python train.py --n_layer=10 --n_experts=40 --vocab_size=8192 --lr=0.00186 --batch_tokens=[32768, 65536, 131072] --seq_len=512 --steps=4723
Below are experts of layer 7 (counted from 0) of a mixture-of-experts language model. Rows are named router (the router's row for the expert), up (a neuron's input weights, with its number), down (a neuron's output weights, with its number) and show model dimensions 240-287. Each number is 500 + 50 x the weight over its row's rms, rounded and kept within 0 to 999. Numbers have three digits each.
After each expert's rows: "gets" lists some tokens that make up at least twice as much of what it gets as of all text. This comes from a sample of Wikipedia text that the model never trained on. Tokens count by the router's weight.

# expert 22
router:568466514467543481436524425433609544515464462503410494505522498573477521455487508539592521403538455473491500446409500517413427584519514581471485
up0:568472516496507456529472542543408461493519361413430602480513451383494507486482532423507586542433651543410487506517593566513464524474546510544456
down0:427555399546498500476462543554432448424579335490683533444493428531565517481452555532432492484518624501445489575474542510470562495514547488467605
up1:436547456443459502529516504502465486654419512501474537582464483526588502471423561510565535471499499490386448516500495431426473462535454467583509
down1:450594592511495446584467479538500459560505497367479546505530406477502472402535488503521527404464518610510506449384539484471597515552531490611525
up2:499536611571479460463527441489499439490511444508502485437503517516483500448477594444386555435388507504469497528483407530508521465479394520569513
down2:452534586466550464555403403516478539444494488503444468469431478487514514548560479509501508496571549579446519577501530492472439566609550525501425
gets: "S", "M", "H", "h", "b", "s"

# expert 24
router:515541486528473455591520623504613487543538424515458370565523606493515479450573515519561504500533489500537513528526440548470519473391554468408454
up0:468620543485417513542448569395513481395465464445552434549515600520516413500519448545475465390414520518576522524523527492430519563423520542514533
down0:451507576367516506436461535440521394407588557562497550560475601518439462506519420639457481473420524539481501533555441568460536498451486542405542
up1:463587550463408490620501565523504512461630570477557443567471526454510428483557516486512495442539417590434493496525425485418521488471525494469454
down1:484545359511520550549530569455575571517523548526556489469495485543537485541454457484509499503548396467511599568501489489513425548533517507505517
up2:448529425511456430517554573548445384477497449453491475483465593529471510518486516467552505546453534570502514527561497558504419489584514387515572
down2:447438516551435498550491524448622531530519561490503469449498604576426363428528468483563492522448450563440455476399492587442473490421519376571483
gets: "a ", "-", "and ", "inter", "American ", "re"

# expert 11
router:519470584547563427419525504462491502470563469443389580576542532533541531483487542454411566468523433460571543537440450576526451578501482554429445
up0:491430485534525559512427479540486533413546485443544426527548502409552437524558472466476536498487442528503463544500519386503527482497548509563470
down0:515472447512529501529472455489518544479561467480474488578488520433570424514473407575564511556476523492453414553504561458441443434504489364552571
up1:512467529521496503437449629530508508455568474524529543505555452494442495555548449486507551448508434566492515451504438452423502503489545477468424
down1:543413585521507515490589502516561476558460500464469516526571499522490519469429518489475461445502567474562483463469549565506520383541550521542499
up2:634502510528561479557490577451505571436494448592524577478471538443528632484538515555524500483473576548476531551533544373570492524492543549460543
down2:445492429481376515475492539522525543514478600490537538441540578473474459419481491448500575498425498508511464607489419473517559350545469438464503
gets: "\n", ".", "==", ")", "|", "ch"

# expert 12
router:415436515521556411537557500413582514502519469436500595528548575570526498461509574492538557444499472415542574565478524543539519545428539522436488
up0:498381388504410507494478518540500512454402529543585446529517497479421442549424522559529482467595411529510521443583562467526443443536415572489462
down0:509523482522549470471564473591471548527565446476470414499540525526515552450481417522522527465458501507564507533520443486416534555457572563527472
up1:461407494471591487493630443459511371497548523548498459467483471469431540573513495506396505575528553542506452525473559530562454451531519558552591
down1:494445532531454495551495468500496452541556411497574520541481502549554472503490551490514601605521475411419537468578456503417535582450479454494535
up2:370474477445511560580450408532583551464463421556433521398492520480488505537431470542477497489498556575476464461508516517488474554572480520546424
down2:447485500492491473553438503395505521470488544462419474556457585446475520474486400450510530602465500429476435493519537528560444633400508537518580
gets: " ", "0 ", "% ", "'", "1 ", "fe"

# expert 29
router:450410577437549534577574590505565532513527451501455579542486442517574449444453487429416421520581519460531547520451486543526493567421484518504488
up0:540545532474454462429551460480475503525504508597505515367475578572520431590522446539542543495462486536546564480444620546594440485609513449494488
down0:354552495489585411495539541493568461496516567544490549403446557393486523525570469526536476486511569519445462507429468446434448434430476453419426
up1:546471552562440470546432518503563478520518431501565470516562563505527566569565568572515430525493532439569498409570521468615555512554539488539449
down1:547549431513387501493506480488458434474588494530532479551453492517508500502472620411461464438486532479583533498442538414535473509588537418447499
up2:476571565488407402545516412514501435487472452502538558477503421569491474507468531342548511444569453612543404461552487456461502497493422540509470
down2:508498481477493517481462444501451556475500536505569526506480457493511571534481474494517458522559464491459474436500578487568494538490495537503491
gets: ".", "'", "con", "dis", "Con", "In "

# expert 1
router:475436386503475488515560565405584459516531511424506562536557569488533473393423517427535559474481499432478559607481538524577458545519558508443458
up0:480528466461446506417500563567480471455502583523532550421476523552525410407491523541501459447539458421539557522502428562507503476443502526460451
down0:513479523518508480485544451494528437465494507515495530528530430544581449516494480463530489507548466531496530636534525461392546517637518444528498
up1:476437453507505414490497568492524435454520544546539467481509514646561497499424458485531451525556469468420501435498525442413498474510484634525590
down1:516534528475527396504454549584485508471574468560490425472505671517530496463414489424505536506503476534493550469447526452515504399549478514485434
up2:526540539462514488554531478465589520435460542512546454556546572525424443493492417443519521566473470430510496511575586526440568473437541560479564
down2:547573467557505521535590493515561491423479471505492470505516523556453489466569489424546504580489557491442434546494394393467509457468539480489489
gets: "s", "ed", "es", "ing", "ers", "ation"

# expert 39
router:572547487527631454520560429425512485541507429391535568535571529525572404437501568466525478430512398440494538538626494582513525555456588625508483
up0:580392586482551533432540531471473522407550438497414419549452484584535449549378526475486430500489495489547550526533525517530542511399492457589508
down0:478548499547545540559553505457475478480394583480476477442522478442514524485500540519438419545482466463501436535485517471479513433433539482534445
up1:496503486505463561461468404520411516516529527454548527437554528475545409497536499510573432505485494506470507556419392473609499465569465481436560
down1:531424498553498534511585524451497450468499500579530546410602481677466490511495496460573494575563444435519479536424535525499460578428487446399424
up2:496478499586495436547420506575421421530608504529500454532477575558443509543432520542576445469497367547465472461488480476530510543602462550536545
down2:506518435553496572473485410476522523397453535589509476487495502516456524459487581490410413403588472439411541550508444548476518476471533433504408
gets: "P", "|", "p", "1", "3", "0"

# expert 34
router:542467552583564519453552534442568529545561473447573558539592526540542465439513552448448452461561421444572551554483404561495495576450507549471419
up0:477519499510479453377445508488537454366486572504490543598595544585430627556498631517468494499484526485518467494657489454576496499600430560538536
down0:510580409519379556511497538573555364545508514442522479441531509489423447388514489554595456486521455485453511463510575446373469491560503501505534
up1:537573592526544524462547581475538517465627491576424552387470500445393489527445468555496438473426412608538478498430456546540460528545455467473384
down1:503544523574441471524454591473491515492513548488501544495490502485467560502553534504535445466461510616445456466485399545429490454521532507519418
up2:513482490518520509495424509622482526534536595434479461540499521477443382446526488529507562557542482524567462497544573583525482491516433442510487
down2:462489483447522556464464482560523463532512439394491409498501409528504484485426483609512555458499526526435543513508580560578468469525501444490504
gets: ".", "|", "\n", ")", "201", ", "

# expert 30
router:571487560529595417450550529479552495474535442437527516568494539571530512477458536434414471495533499434582580542511437489434536501436541609466444
up0:478559514511526527501530487467502425509465528454393578479621537516441583500485511424486480484567523489462491541526515470444480489544505477538462
down0:492513563425496480495513508489439544516455445419502586459552573496519452482467463418509452523463515523473551516494572501476600507467510551552477
up1:504527553529533551453421578513540504539387511601473502442481552625537565500434470566520551444466498614507459475454501477444514504412492534523482
down1:439468487459522505509451546514569517424534497455485446564462461406432539444507458488480410535532472416428461498545469489564541504426454494544514
up2:480473466472595538465499465636484593450492497481564564442438500510513492455479391462505527488394519474555462494496567440519503395488570506492499
down2:478457504574521618460443484597392514386530531464502545490444504455499448467545459415464484489458513501497444476591504506442597430492486515581480
gets: "| ", ". ", "–", ": ", "n", "i "

# expert 36
router:621488593426476471459545443453443537502527518446502448569438520435512530565459462524508524529459624522474435427536557497587475551482533521542489
up0:464468491440546451520486494506641525531430497515538522509477593514484483453439484486493476405560491509448430462502492469435483555523595543513480
down0:408468477474514499528532502533534458561541527426481480442341437428434518456488469534578505486467547461462544533461483463479407505587509473556469
up1:537554547590506571475596547455489466514533479505448490435489503437533490442465530420498384519532538563428592460582470544517482596485477552593505
down1:537520508464527427544553514477518427508478606472629513501486485530465539442510462498415421461464532543519584548499478506475424560509499497497434
up2:486468528467527520440508498516521454500485457550493464653489542444493566538384505377365582578523518460502407474526536520535565497614464467526441
down2:476552437507558554597621541434424455501497493469476551556491426462453637617512491449497443405454508540502397475460524434462532452516506533479570
gets: "the ", "a ", "with ", "and ", "The ", ", "

# expert 26
router:560436489505589431441599499422515438530490482473551567527554563488555515420552504471459520442441448459534484511548454506552487549506580568480477
up0:456385483479474460566420512548552529496512476425548438454454507510465513491508361634522433528442490551539495439564425454532515545549632570559592
down0:491530507552435554611513502524487551513448469466547542464599486474574465472573503438560475484443481465483602534484496435486466574444493322498476
up1:426437465462489473506415499455542473532424536539467490496541616565463494546489472571518548579489509500427441573444517520576559453517500432515478
down1:460522510453444477499527438480505408603496507570463407598451497406484467474384524462584462542488541526563529532484630452538551416486468516458543
up2:580557485477524432394477526486507426560431518525474479451466561482490594572528426513480513434432509460500439422507422485475498499492479541462534
down2:531449563611450563501440500492486509398567414485515577516479451453430547567451461530583534512537485535438513429414520506502401584580598526473566
gets: "F", "f", "\n", "|", "\" ", "0"

# expert 8
router:468422497488527500574480529502519522559550546493441547440596498653531525492448526496518521426581480489539498542430427509508484495401482564460425
up0:506453486469412504564510536475441437432527516490572397499462473545427453493500463476452381512445540429438542599513558492507478569396499491485577
down0:463538523623521534474435513570517476554524500405351487490447595480503494455470568490516507498579442495403413479484450550446524496477543565488571
up1:469500479421526551464481477504452469467537476445599583525569474459437550612497546480420505493532620401470549466532477364480505488392477387570499
down1:535554562530421496488472415552480496594576554458576465389471488459550511552511530524559520505640493536461508502565457450402578442427408455505388
up2:548476491456490466581481421512536492487564535526468455519551486507470574518509570457486536471573454571559457443429500444513505553477573521539487
down2:509465477507504530550481477599641642534481546451490517571504558484536403490507487537562503489531525500551447526433526493483436463434535442567551
gets: "a ", "first ", "1 ", "one ", "2 ", "th "

# expert 15
router:557527547568517425526525520445539523536532482438541531550578544521549509438533555451438538485522454462588547563473393491445478549417575574445434
up0:545567514520461476440509342530462419423443454563444400447469482483540524441441515471430516535440523632519526476467467474488535503459481519623471
down0:557528532512497553540504443514441489442505455563534524551480522518465549478440589495586627604549605530555479503459505438438473487441493493501445
up1:482508431527483442620552593560493439513456498600484556459528489499468516553420499526451536560517536405385506451593459459496355530440557438498593
down1:456532443490493449450433506506451604635496558451498516499517538503543527481521468447495530486596529513504543528555519545484468484495439497422488
up2:511415428522523512572444484591547527489524549397426519556605583537500515579428527412431572463536393402484534501553448549483443494510561426515446
down2:470521502505479502567454460468454529499530404409478426531520514542576560401482427563491548412584468426434470407507448487409526452494521539404507
gets: ", ", "ed ", "of ", "ing ", "that ", ") "

# expert 37
router:532560461565449481558509612499492514448573524484581599486560471542442504544510529409465580519573477473500535463494475538443446505503536530433457
up0:506535494494434549498508496468542429441438560551435546544472441446508495520521547519555554439552465408511434599578424450519464471404506602482527
down0:481472528523514448434446398488453552504510486444442534511380541461511428506550560608600544534525583441597560597567520483539389454479478533534510
up1:532492521602501438486449495464361423503557649499419436466529429517487452440482494530478593510566595599543464536455514641490520456465452502420490
down1:627448492496596426525422455500520456562466520477547502420520505498429517597489453498515476449504470510506508508523517524541562517489472453480461
up2:502480429564613559500527432531393374500569501508413455514457524515537432493453521472489472497553460461476495552428461446497492541531462554509594
down2:604582532537482559587470485454486553476481456472539427490521441463553468478527573486534445584513483560496515506429557396468511569477499471464529
gets: "C", "L", "K", "T", "N", "B"

# expert 27
router:561458554570628448532527489428518496525519517468501520547531540568536436448488549450407517462576433454564553534462429569511434566441534535449392
up0:493567429507469599539545532499443538558381591454440493524503485542539540534588570527543425501428387526524423470429599482564544536414558494572568
down0:613486558489480551462530508452438579632505546423470577508509487523563491486462558476565501451479534526466405461544382574449476539400440474587511
up1:513496510522525510478536389590504519511548500420500514561413468462439454514513412427500461543507505454479445515481441388565441537514414470505524
down1:475515487405461562596527466546473551531462449479457483409493431464497367505541493527493547594532520504502459561560455581466534445594540581485596
up2:463591468493450479445490508517477471416472542537456477466560510505455500516482582463508472511547443482505526470611477530401553548536528610468544
down2:577491542544583453492483511593548472372503438527495506539618411641504439487484527500491520458449477468494428512549438483504554542466591583532450
gets: "201", "200", "202", "199", ".", "198"

# expert 16
router:559573582492512388467521538463452433546534480492580535507438552514633518451456493462525503516455574560526559637502552521563519495498582523472511
up0:551596524495500445532400514459547601600448486509578504531534526506534502583465510502534552440505512500485428579453543444459452527548529584471418
down0:598537463565505505486431477549612522568493412559519541461524451505508504593471457513531483491592607492505442557403501507539454479463464494548464
up1:422477522459462424493503573535524522428584497563488420516467598610524528526545537575545466418528469518461595530505450509488499409481517445502501
down1:493575481541537522554522458584514480482518449591490526496585447553488571455553465491501546433487560451434468473577534519555472537491463569406428
up2:487424455426540510528556460514485487531519511499517508546503370457516481596496511494500492517465536541557538448509565486545540444475536474490505
down2:471403452475528399498500559497512543497462460515339526556495449454550456453458480558646452428450404543508492475551525394508570516590488518580500
gets: "an", "er", "in", "en", "or", "on"

# expert 21
router:529416510552595457511525485425547547531559516405507572554552511563548459459464539500411482488607416477565561538536507549506554555439548566489466
up0:530432457490569474584471491448491492507556590484557440460499426482365469500422528535417493489550459489539491506476555532420521590528511579497413
down0:478530517441510592502600507552489643492539547524492585485467508531505500500426458528653533529495604434535483494536421456498507512469534513466403
up1:571529538485365596435493502552506483414505589509569432528498534445548468522539508467497452583441525548561415496507523513491476479453563568548544
down1:571528495435522436378486497511499513529439553459455433517602567537528446494489483560530503570464459556556506476435559591492529578503505571482489
up2:387517643447486562621498528544526562561515457537467519481449498450408449515522491489641516485494555511512485520455592430513468430481463552552485
down2:485518438595491582526535523465537328479570401555544453502442443487521447444456515527530473494550527424469562488489481493448551500468508394461657
gets: "New ", "un", "was ", " ", "0 ", "Un"

# expert 10
router:412466487578547473428469499442556559557464483496464542523512517458542476403529563475486597530550509400565556476450549526539495575506541513504444
up0:457452549434544564390475508486519534376507507538535453443463523476524498474492450461561469506372434517542468587568445533473468430508486508524483
down0:551445482490528532440427570471501481517579492459430576550466493405463484477445530510407593412495501534540497512508553542592427432539472565439435
up1:421561528538539592352516470530585386495568524456416519530447523510550555521532516471553473586495475396417526571509505460546547481505494457519462
down1:519436582503579478513482461588557430481540492478481487472523471563532571467492525544523583580487520551566490530618523419525567535407501482476492
up2:459549524521498443425566587606532443523549476472421529512473504455493566589498495455503458544538469531449500552544527532489522519466450478496406
down2:487541500529534444607584482519532491570526526436561559491488486562523566526527539564470539540540413519493398484413481595450501481455477422526536
gets: "of ", "at ", "as ", "for ", "in ", "that "

# expert 20
router:571526558478601504445499488488537537512572520510540527507600542576562412500542518452454448422541421447472541576536453490479467532470489496429470
up0:477505461503524428512531523445484470547432509509602501528517534491526494478483487464419501578538420460513546544598574404526516452483388516442432
down0:441434455521584479504616448526494585497455472513629474472491514566499423590461537508372490453444443633464540498487509511490498535412453547507493
up1:399499492588518467503536515509499441491476461561497531470423513411467546502520496536590386484535598536491452433494447495413567415515479430630553
down1:511549497511403565559468461478489437492498439437529409544500527507592535382513594485446540481527405382450551491527569493473592470458481499517462
up2:529535479521520489509428486555518418543512507597549490561533498461517417506588400475405493628478552606447496558534501475504386543539454573440517
down2:546467477544530400492428366457545468552422486481482497444379505504533514471576488474511564456506430560491466485580540508517624455532470495526521
gets: "on ", "| ", ", ", "(", ": ", "On "

# expert 0
router:460411504538486561450553443563551424591483585422485437474569437542564578433383484506436545453517465421420417520457524618472490458561470510561481
up0:508528529492403390511368558464554554471559616610420367462510532457517546521493483483515479533468464599538438418490475562478438575571566484498528
down0:527516480540498502508439553550593495497555437517547547468482542532639552486525591548491544407421574589452484506539462526460466493489531440500562
up1:514515457502459563491444535481500584503586463520486498550542424499577528467549463535513450512533463492530457471552538485525521477516560529488528
down1:650433510455525566483510605444543524420550517549476504429444529462658489493465431494447540478418532512401462554455524497433576629479557502475604
up2:465470479511497480483317435515470495564553501509498496530410468520514595495567424572509446429557474459506549514498505463479476533506519468483520
down2:514424415459547426525521428493526487541511459411446452518480434550454540497582519474513507580596394518510536425504512472596510451490490553479487
gets: "to ", "and ", "which ", ", ", "that ", "he "

# expert 14
router:568434534542540400489540534439553518592501460469553560581550499547572534466523552439460489463555440445540546564522514513498460561417529559435412
up0:518454544465507513513432434465496534537569619386579474520567449499428534548499402503508520606511599552543479479436479506585486457572431470543505
down0:459421474566452511528484513529514471454563437435411483468540497481462442462438496544602500460539440452492454529503488512540578495497518419489526
up1:497411438443551436493562483487464429463442445480474503475573533464444469543484438455483457514482521547439498488584480380567411552399505450461438
down1:474530567440484466613459350486460448537542532512519407403482534486418487487561529540529532462472586531352485445553547597475472538541565528539498
up2:483475586493599543540518495604442544377517549502410413495461469465429487523437529503493529485578497521462425540450534533545519499480376460526510
down2:376511465411515540545493523485459469528467445485393479574396461430584585468486575501474528554430519504576457485529536474473545401562485439465548
gets: "| ", ") ", "\n", " ", "s ", "his "

# expert 5
router:528464552561574433495517487448560448561552494423579574545566571538543522436492527441433502456546458463519558550487510548444470559462532581460409
up0:514478398495556563530530577564581532484484568496409473512464500541439454500578587567504511473506476529505507588443467467488516528512577546515430
down0:511450503573552502486544482468504443461581431576484510451487494543428453563391515476534484518503426534483463446602528539521471514568443405579463
up1:520530441516457491436501567523468556599565541551543523537512522505522522567568515506521488556538502515487439452520450425431459476465462487543578
down1:471462515463459505603484503560397504487490456456407503613507463419450540416576464529562502494478524528314496418449569469548483453448504520539514
up2:408478476530498503489522569496537450566480510409513491486429512492479499541417484566553484480510506488391485545481449533442509429519512463519453
down2:516434488494523484404492506476571505590484448468488491512466490454596473457510510461383489534688482513481585475593471416456474520493485444425448
gets: " ", "|", "He ", "he ", ") ", "1 "

# expert 23
router:415536489528478452529547582434528546505504512512529571512497432450414541526552521473605553474520452448511507504507513447475540550568540497514453
up0:519425531452512550463516532495615533457537466406525585437478480490530419437449537441502512553542579594516491560488326448554546438417514527563474
down0:523494515573502466532493534479525499574579484530492542526540506408477487471416435476496465464521507507648499496504454550510472490477462440563558
up1:587518555374440555552496584493486433466436486535463510430506506474490555485498508466514561479529493561428592504653513515477420554458564519400433
down1:539505557526543450478446549454582437523539463409416477569468546493551486464463449494550588428574568441555507465542498457526465461450570471487480
up2:504534498464516525379527457529500487522525410419496520483513511545480552543472553421547449513486502498392533443564415466438512519467481514550494
down2:461493425532500499592580525516483522565460468417560518513551520520614494489511432544445504508456403536540524576444460514517596516487489563449488
gets: "the ", "in ", "The ", "to ", "of ", "from "

# expert 17
router:487514589549527438477575504448500575588526479482505523541557580507548487497491508433489539447530498447569537540438503461512508577435515542502475
up0:456417532444372472484385506459470462509523518528476485522467480518489451493496525452494460438588598434443436594584567617567467468616438449503486
down0:450549566550488451514633509520501516466463521508445416509581484407487470499500475467431450542510552510485542439460494412480500561476475488493555
up1:361486457492519536377486538567498435560427508495579491490579531503514441431556488537464594571450477438399546547484628517480558476464500517470527
down1:467533458542469558483514548529483476592560612518487537548412562516566508518444488495511504521545506377568505528575503478549593517472541495407467
up2:467471519659431446503563505574505551562583569482544528538488510473446464487541520498504488417432560444465481478457550573506522545500560541423430
down2:491526481445484555534555519502493465499497618448493536526500500539528471470536513582497553474522563524490471558470515520589480576410534474393440
gets: "\n", "|", "==", "===", "sc", "Sc"

# expert 32
router:487522459514547413372548435448496554520494448491512524550460524530469450507486492446476476470552406465610569477539444518575503542489457456421509
up0:463460564469548479491490455565470549465461547439523563481527464498414507414469359451442445562525556501548591424501469548562544614533524462442522
down0:519567513497487483575504437486531545418580500593519459532539437452406496549530537490530450562507496489422483487458383505560428479477468448521544
up1:451515510455527520429502460502585459533545538445479503513520382468526491392517455406582533534404448391547458473490542345507467479466408537599521
down1:591567461478494509500471438516516448535499516403420570510541549527575465468532502551491448508509499530482471501483613564491447516528494525488492
up2:523502425589422466570500636556471484569497510560618516562469520472460499464611546579539479499441444466496446462513602533533520468470435448524558
down2:575478542432483501497505583503596437533506525568513463569480464429510444512535423519532518410514534596525536525474558464472482500484440448547498
gets: "- ", "| ", "the ", ", ", "and ", "as "

# expert 2
router:560482472498567449580560484463499464524512594482507561560525584535536571510500564484566465503570442438565575520468487589487442441423536376499428
up0:567500415569434473556477527454533457472448492519573538561551510491493517391554517484438479462550583454458528558557520461528530482520493586446507
down0:392543495505513519527531516473497528398433551475467532523486477476594509367515416511480500551397514466524475515520509568444563491437457585373443
up1:476505421496595564469513554534459559508444581558520508428525493558511518513396471540488561512504495554538421404547587536526548618559527462497523
down1:549453479454448464599552485352409533511466500435566563485499510423565456444512449412526520492431555438580505491446499423377490571517494544518625
up2:544479543596517560584566441442501564556393512411444479479527445538458422494595568557450520467474539463409518537539460425530558539527496506455461
down2:454499623485434557491381428500375530486563473521502437541535455546490522525483448487496479522476493506513409592494402484544549628534536504496485
gets: "| ", ".", ",", "1", "–", "; "

# expert 7
router:572521605399441476470501517517489523558552495454451535490485532587550522465480459467525493547476449545602486590475451552484406514451519593444453
up0:456566450448545541455516533478443453484430462499553544572496512534542466465587589564497439524534483487509521538526452500502541553489571463484504
down0:450517454502460563624506579452519461581545513506504477456501492493546484424480396593504547528516528520534458534504481393581456514476531441478476
up1:438488421505545459533599403523571475567482538445534459402486396497491451558503555551497581547584462553476463566439524487497485447430518522534452
down1:568510443484493521524549425622478617504469495395456438510533464443432504462490526583475566620472477444607465552413482532487524459514449438476462
up2:460527489526441485441533445393467488371364421505573520511520615542475510431564538484582520478439550537496433559509458567531408466512451495498600
down2:513562530476484542463452467484480491464561502461545466512481531473544502506382542463532469438500488403489478482514454561500479570447542520383491
gets: ". ", "\n\n", "\"", "- ", "| ", "\n"

# expert 6
router:521492611575552446475565570435538503562526431437544567566552558535550520446441578464458507454495493446576543544471479512462477558468574537458456
up0:536512553504585615492482517496408561480575531480450523509514500431420467512513494494446467529445453485504493509540448459487495619438596595474436
down0:580439588458504562475513405493449420492396419490555540525482527548601440511603479513477507489472500503465533552457574395429468540472530461474484
up1:482490577525518493481541549564394531448548425622502445418513554518456461544462442563518567484563527518554585542554536471505497512468549472548528
down1:534469600509467423525520487586532536503562485512419474523445473469519533514502522391565501521501518636545462469413447391538385508401498449497516
up2:553584545477480540531457393448475508511518562503406481438539600469562553580487539519465452480439495441464444489369462525539572502484549612506473
down2:597423416483467504522531494430486520449456497503451559591556543546533487524412534473570548498458492449535579530576516474519581465540525467640503
gets: "\n", " ", "(", "- ", "\n  ", "9 "

# expert 9
router:539470463544373443576487506541488427456556443485480545482548593458483559454461526405495539503408481486435520524617471459563478457473496472472520
up0:537437510464553453564585510548526449547506484510522558595454485438480579587459488394476485502555471410484461525521457616522495442441485450573443
down0:439508593502553455530487636463592488535534533518479422523550484527488513459566538534534448494450564552504571468526535411560485468519590557496474
up1:460479509544455467518485515504541487551484480536409565408466469513463478510545556505562506499498507400416561517394515552454562475555585555497471
down1:503494487470438533515449456573489518507441429485576503507577554606534481491465502429537462461436484514514453494426504431520446471424572590494552
up2:552531515460521460484509560467549476461459549517501503498555546579551608408499512459417492426518508455503404617547580572480542415400522562495502
down2:513538625425460450509465504531567484520442475559537459482533472433416553487437534585501553490573467474503564487468523552476432586463477454480461
gets: "(", ", ", "the ", "of ", "in ", ": "